{
  "hidden_size": 448,
  "n_experts": 32,
  "d_shared_expert": 0,
  "moe_layers": [0, 1, 2, 3, 4, 5, 6, 7, 8, 9, 10],
  "routed_scale": 2.17,
  "balance_loss": 0.0141,
  "balance_bias": false,
  "init_std_router": 0.0248,
  "lr_router": 0.000516,
  "norm_eps": 1e-06,
  "tie_word_embeddings": false,
  "max_seq_len": 1024,
  "train_tokens": 362000000,
  "max_steps": 6038,
  "dataset": "wikipedia_en"
}
Below are experts of layer 8 (counted from 0) of a mixture-of-experts language model. Rows are named router (the router's row for the expert), up (a neuron's input weights, with its number), down (a neuron's output weights, with its number) and show model dimensions 336-447. Each number is 500 + 25 x the weight over its row's rms, rounded and kept within 0 to 999. Numbers have three digits each.
Before each expert's rows: "comes after" lists some tokens at least twice as common just before its tokens as in all text; "comes before" lists some tokens at least twice as common just after its tokens as in all text. This comes from a sample of Wikipedia text that the model never trained on. Tokens count by the router's weight.

# expert 11
comes after: " ", " |", ";", "–", " T", " |\n"
comes before: " |", "0", "–", ";", "R", "th"
router:462480531556511472491575484511500490498492453495510453493518509528520499478482497531475465505487475514525473465508554507475470499526485492475484507512499556538551502495519518495509508542450490447499472510472527484520483531520481468539469499500499531517542454497560491477513487521519517518532524453479480508514448454513525512496524491494
up4:486500504501532467514506492469462478508474475527541477542500527535510469503464533498469474463521550518496517476518506545492490513490496524437540492511473503488524507502464507524534509491473533495516502500440468527462482513505476497489545447478460558479502513469516492473492523500484517502505480493477497478518515484466486481509506483516
down4:513506485496545493478485458482523420505457503490543471478492512485454509540533527514511476447495580463505536474497500462489493451545505467494506437485502494519491500486525506440537471533487493551536504501522512487507487500505494490483481509507454470499536485511472525485522514472511495530517484454451543486495536493468513499507485481515
up5:475476490524503515512509500520497486493533490516516481565494504462519449507475506490483529495500526510473503472508506482533523526515492490513513538474486563512507523475505489487471512478533500505526501485455500469490480476493494526502498454473516468506561510515482499480504491564510475499485453516499527510552466475492523524471500452512
down5:493521489518470522406505493533532509500539536465484455512491533508498482507487473452484533457503463482479455521469516534496540504519544492496530483511478507512488529479484497488469453475460532493524486508459466518505452500468519530499486469520525496484472523515506520489496523467508474509501532496506541511511463513487477510544505469505
up6:453492480524501466514453512515473502469518489506519510536447491504547480509486456465541522516498523515566482459548464478497516495498495504478475491501535461473507492443494536480485514506488454489493534487457496496510514496493482491505536516460503504505535499446536495468493499530530473505466489499508510467481475552500535499500521545492
down6:503503535489524493490516448465493502511549487500525464540475525462533546477444538492467495477448525501480488465454494506465504530475522524502532488492495505463515469499504519490478503493530542504488513562525504478508506511490487513448465524518511511514526494524555486511501498558527492518492488534504480517500526485508516528481508539469
up7:528496519510448500475562469505459471497481475537446509551518474485486497504487504528479484522473508543514480520478488529517457495490457488500483526529479495531519449503515492495542523511505495475516489503500504499497544491510497489482499483496506509483434526474464537459499563521506465476549502522483494441503465500507531482509429444461
down7:519529484480552516525511542510473535553509544538499515497506470482482501501496493441553495476520497483539475481514532446521523518519495501488545544517503470469467536533534492554500515472556517482496490468487545498467461503487532520434503511488513494462505521513485494532469523499496516491523518504476523517494522451488491525499514507503
up8:485476494530477488478521499477527515526471487517481473485487528539480481508467486458490517455527461494508474554487527506509509497524481484533501513475494470509488446476544500537496527469498521497462476461485487502518533503508459485500498491498465511492545530486508483445515507529525515495509513512530479495492496501516485476522522479472
down8:524449522514521516497501503511502498473521489504505525525538547526495527495508510500479507493499505517513469471473524539526526500524464482506473456480484526482495510495445496523446543472456493500520512512481464439519475476527531510511523475484469478482508559498454492529496490497507519492520501491430474451501528526497507529463507511440
up9:489463542466476518474519507476464558492540452551503527517416526475508520503490496511485496512467529437540470487523519464508463477495476529545497496483462479507521550480484496497511526521434500495491535536501483507494527515471477524465499510500525508491491522542480507502484495476496502474521515470494526529474510468490473495502536502499
down9:462498487498516491469521507462495511482497480501513442546487481506401457495485497498462492509498493489536471531517457499476511501516498501542497517504452461486529532457434450512497368516467512465473497495491495496543444490477460504480489538461483490519573519569517503510487494495464489517534555490451515439509471493489491502484503536466
up10:512480529510504521452528489496492507534516473512505521463510492492542517507483534495510482496498472477537477497447498506473457542515478465494537452506501482451471529481531504495508520502447476503550529521480525483461504501517502525492502488446525487497455551488513440472491494513480515485476528455499472480537469524495524518506455529512
down10:479466553501495488499483497469509536519545517495480516477499520484482497520495456511521478464504532419475520460511500477502534489469553537465548503493481495520486515539470452499529575499516515463514493503494583522488477552510518509519507519540497531477507462520496473501513527494472470505465514496507547469522533522485504516502507463491
up11:530475525504531469508499521501462496511506504478485522527486541472476504483505496518508497524479477493490526538451475467481492488481549499505481500510540487473516480507476520508532515486530501475521514475479492489497524507527484530490519506486462506464456474526542484477502527526472476503498548550528491536495508489464484515532541523506
down11:488485517469489479519504454551521487510471539496478505516533545501505499537546497515512491506490504508497492461545533450479496477430502471479524474508481476524531514504490495551494506467452524497479509463521529506463520548464464498482463483496486445503513498542484483491497499503521524508475445491524522488485500503479517484527506477492
up12:481486500512485539494514500494476513497506534463523519494468519507517487500487487470472520491568488494431499465535510499511487475478503461489463510499530476479463486461465512498501521515489480500478480538485502507487537535500493484532517545535517509465536428507522531510475511490500455498505493488503503497445507500485494485485479536507
down12:504505516495496506479535473519504484490518520484553504453573494495553508531547473459525524513505475523558473494520510483464499517523432485477517514503464488471495514543502498544484484474527480564493529467517475501498509525501525520488461515480533500522506503441490483454548535505539523501471444505556489521489502518499471491434482498467

# expert 14
comes after: " |", " |\n", "–", "6", "3", "4"
comes before: " ", " |", "|", " |\n", "–", ";"
router:491487482507448478475465516504522503503482510495485530517497497484523507458449445462519434508502513465531495486494500462479503531550448541473515520517458503500491498499464502499486504493440440490463523502464500482500491482496516488478492517503492495511499477531545479485488486490508546534568490502514492450474449519533485530519519496495
up4:508467496482472516509540521492484546507482498478491495519470486498520518476485501494516483509527452447509480497567511515469449538498496483499531496485474506497448506465483461477494521516474483502462523499509512545473484503539478519495492531477492490519508488518499557501551486493482535480488468475513495494464499504544439487511523508524
down4:503507521496493495475491509490542508497499486512484507496470486481490511498537489477457520507533532481532511501496512529487482489475472520515492535510468459514552494515491483498540536513520499504474508504548527466522471522497462519471524504490486522481481508533497503513513443512466474516470522537539453442491482498551514491501495484473
up5:482517518519499519498500478478494558486475507519506465535490478519523500512467521471526490461527496473504533445499517458539515511488460518463508490478491498492541521476505494498537516515492505507515521530491459486520527499514472503498531498504505522521465505505495496521520479505488500521535483497478459500509456526534492512513509481477
down5:534505545520508457477475465463477500537473492479555503507491502518523507497552546535483494487522490497530497458526503496509520477505534482536491452504435487484523495501497566475507484512525519481506514451493523490461509492489506490478539465532495519514499488478521503513463500477500518529482512494460459510488474502482505529422500491473
up6:550495464517502505515519495503502505511513494485533528511467522458499473487501522507485493480486494479551492470484443500531504484507503508506534486470516533487510488504515512465486510489498474512523485449498557468493476482516475492504496456511482505508481470470536537465497517541488522498512523487507490479500458461528522527456500485548
down6:551506487488562511476490526511540478505506515495492500553489500544501515505515513474497500513565489496480524502503464539510479473520413484480545471511500535523500510507483504506546481490473486454467498515456543537494478482495492487483477524490509469513484490505490504539470518499520516551474523493527492509477459493506501531469508480517
up7:489485539517473455552484520501494544512553473495486478483509473509518504480488501503491459506455488494514474480498491537492501504522504462445531511516492482439495511498535528485482511510539489528498501480546480505467519512490545486485498495483514537507473497486509477440447480529487484509479526494526510486503536506481556459489477477519
down7:506521513476530494543520515502499541492494533482498487517518488514546519503490508516484467468491537519491517528494507475497501512522521503514499510505514502493530513519525486547501515465510506541499496519499525477491522469518517520450535471502504485471496476526490522520494509482506473494508520526513496555513519515465506501459470552499
up8:488490480488507492470513493494512512522500544462520504478503455457517471469511475512475479511498501523475481491478537500514544438559492498483509558475482489531506468472489500529471514467505499498487517479500500524515520472497490445504547501503495510540548479535535489492466501478516519498430468501531514484538499580540499490513506493508
down8:526506523465496544521502524511446465516520493499507483472520475505472533480486483470474484507500513503511475479496491534514499455521543493491481525497474535474519527522464494457511488492500478561438462489511490503493500542520512468468508454464489461497552485468501522464527491463478474527505518477481481498528510525493481529443492497526
up9:503520483474460512511506494442506495491511480459481482506486516480467470477530481480549469516461518521503546475475528471515529500500484524491553517463506479498504502505499501513535509501490474517503523516495501508527453534502535479525459483504473446525525510500511472516515497511509492522485489545481470460494502522529517474559524487516
down9:476471485499504491512510515544521526501464504522521495533444481492463595465491478518517501489489490535478562521487530501465528482542489548472517539484533504479508557490476504516470552501519484555569553534503490518515495548473512486511480496526484518485518512487451495569471577492466503485517480487487473489466487510476486524532512538506
up10:454499560483477513520477487473472512532520521493506527489498494488485488526450475484487492538468496569469489502488537516478484532476520513500506521474445531494479483524470538466527510557526480475517497525499484505513488487452536529486523508473496446540524517539531497585500529489486481543566526504455545453520453510513502478501499522456
down10:511460502529504465502490525498525479494493480495516476477490496518518497508528484459546527524489497546526514501537542501493493491490469482497488564503509510529524491458511515522522516478513484505525471493530449517488450529517500462458500528530472501490491456509499511520528537514479506491482491518498497436535497543535542457493476518500
up11:470484521490525455436481511536539514455502487512471514493513484546506475504498492498456483442455521475513489466516494514531522499501504486556500494513512515532515485459488527520522508467465476512509486475516484504523516520501492493467448477462535472500502513446490525463526467483493527487500483499480509549470506515470542518516479501484
down11:442483499529482492502511485478528526467505458526535495495518502525501487482476471465462540491488515533499493535536502485530496510474502483500519525542502531521505476503546472472487460530531467507512607532513559447497491477497466504491551466531484514513481483484504436513475426469513522519484530509490540502506503529527549541474530572488
up12:501473481496469444483508496465461454528498539457466502507499517440483510510472487518504505483479517485534514485514518491478493495487479494523533507530494467524534464487526506452471493482470494489479505500504542498452494466517505509495452456461488528482465490514505541492549525515553508501470484507500521485480503538523513463510501469532
down12:505523536504475539546469510527495503458524499513499481495473494470510521463516517479499470498495468522506528502499500493502509480539474502507486444518492496501487500492574500564465537536497475511480524477450514467452495481459508512468515537500541541551525467516476474561493492526488484465480514518493496463505508510480470535483481494504

# expert 18
comes after: " ", " in", " (", " D", " d", "–"
comes before: "9", "0", "2", "1", "ing", "ed"
router:533485483516507521504474519490493460528526467521487514508512517509480486509456504462491515492539535496462527502485497536501509495480509530472496518505466496530526505467488520475492490510511499507500503462469498488476500465466507519544487466515451513489496495510465553507510540474494492477549498536475511461510502518518552483492484580458
up4:522522505499496518565486526477490500557456476515469517600497488529515497506519487507508486517517510476520523458509518490526502518521500544480500472496572581528503511485466464522497530479551493493523464520454510499494536480492488489507560503530514466504492495514504470454511479505491522536535505449492466468436511524482490501491487543503
down4:521511443481471467497501461526507491467485491498497486506544482460519478496496490486504515503487507490505484411528504443519471464460483490497455463502486541494482545528514506532499468499496512477490520471517497512523523504523484492490481528494533503501528489493529510514521530501528491546499502476478492523520494423513452478492463509440
up5:489519522488505523499438552482509495515486475510510483522506493482478503465479516473490487463519514467485517535532485501470508533533524563517503523518534447508559490484520467528482511490510521487464470499517537483532528526512543511523484509505504497526500513502462497486507464464493527486531477519458534501534491495479555485458491516485
down5:511486534458510457496494479503495514451461444516471502494506485502512455515500494535525483462529515436512535507480528474493527501505508480516475500525483452464484517495559487504500519525537510440501475511529494486521517491507514493518478530490508482509484523503489490554464532456486508498495496511505532481508501468507488473526552481492
up6:519506525507500513527473456481518490518493468512471436480506564497480531481492527477528504505524457477534495517496481514474500486492494501508498520508469519502507552483514551502463512512472511564500496461500478470474516521463498503506497510464484515542455529508519507500479440467485463479491509524460517506493497475478516518562545459483
down6:472496496504529500473530492521469473486517456483486523513506509476500485481556530548484494504511501496473483480505497496502490486453550482500496490525481496454513491463506497464495518531497499497502540512468522511463522509518463484479530513506488527533431467482495557504500513485482472544549534485436486475488473545530470524493478474493
up7:497512457490479486514498521454480483509444526471519473521518480517505474548487496503462494536496513496453503502436488449468519456469484482520485534503505462522492502475507515494518499480491510429490487466531463513531461499488506500499498505497482486513495552408477484516489460522477514539503529490507513501499485473452510484502500513484
down7:538505514509515468504493488544493488469484501454493486486490497505539502494469447500465510539520482515513493504509534443495499511509533477499538514520521503536507507503535482467471524418506457531566536534504522474515509470479496502506502544459492479518539494530494474541542479452537541491490513514477523489529506474427514469468450477534
up8:477494476524456491490516538512498541514513550505466477512480502544483510504496456504467502520487494512469520508461520487525469504466534517449541496527463504492494517512518490465471509542540529526456460467544509496478528490522496523501451578518515491459483500516476512518473522514480519463571502512541515492505476539544523462503477536491
down8:508508475500502555502501488530505528507496480502514492549515498527479500524502514503457471500480474518506556497497550519549494519490519491510501482500509484489538533443525515481507562490509466545541502509508505574502499507463478488502514493496498498511514493505512522515497464515485480530520483488525457520454469514548523493517470516504
up9:521465492480507478500478534435505495475516486482504509500493490476448497559522527515447497522447482518490560475496512487497510481493477447513507515508488483539485524532527502471517519467554482511483487522533489497505510539497480481509519491517480519512515535494485505553545492490506490461455528506531523483551479460488513508518485574487
down9:541468450505483474522450487447488469475482486491515484531522514528529503498491483484509463470454441553507517493470511486500521451504439478513545482545501504539520498471492535519440436518517524537511486534483484494508519520475481478513471488480486489480506506449509523508522469498510491505488500538484507500495510531509518500511502501463
up10:516518506496518516527519487496481478497498474493501486511493502505509560522502491485443504549482460475484541510465495514513529506527531498488480542506500513515482489446568541454537523505472497490500512524511465469493550510474523481530541522543508502469479455509486519503489563503506478504438505538469537534479495499515551549466432494554
down10:536521483517521481520534501533534517472496494495541487514480496480489538510478467502485489453492499507517498534475513494561494483511467518502476490437524493501511523520524488511474527502522495489498490491505487491473505480471471513512483530482491515498453511473508480516468497519486494529494489484473517496438498493533503448536493484540
up11:516492508494481495536473532500494507488547473511503529525535502468489486535512507524481495467497481463527473525488516543511407489481508514516536503537499489503477466479484440547515505484454505477494545483533509497499519480576532499523493473499500496497478466507492495525527476470507459496535509484511502512509557480495545480501505538455
down11:502484509544490466476492504453538553493477511536502483502503542510521478507538496494514483522503473447563459499468474483530481500486542449498454491546483534496480497448510527506489515515529494499523535480512510482521513519522512507503515555484504529524490493476511520507460487483535499545508486505525511536488465467536516469471499502510
up12:499461532492485494498438472499452494520501477559511517471507516445476525483502543490477516499452490503514513521534510492504531498516485436535523497473531497526506519482496485506456518524500506483475487501470491448482507501472467507530474477486488492509518505500454510511471478504524471503494506478467511475486504519470518478499463513548
down12:490551519499511526522471489504499484513536538516454468450508489496508537489481495549505516483469507504535484466486522522524517493487475470518470553513533471512463483531534502453511529506532496542485500515483506442517481516481512559528529517443532463504520510479468526426483462514513460534483509493531517501498494491448467483506490460521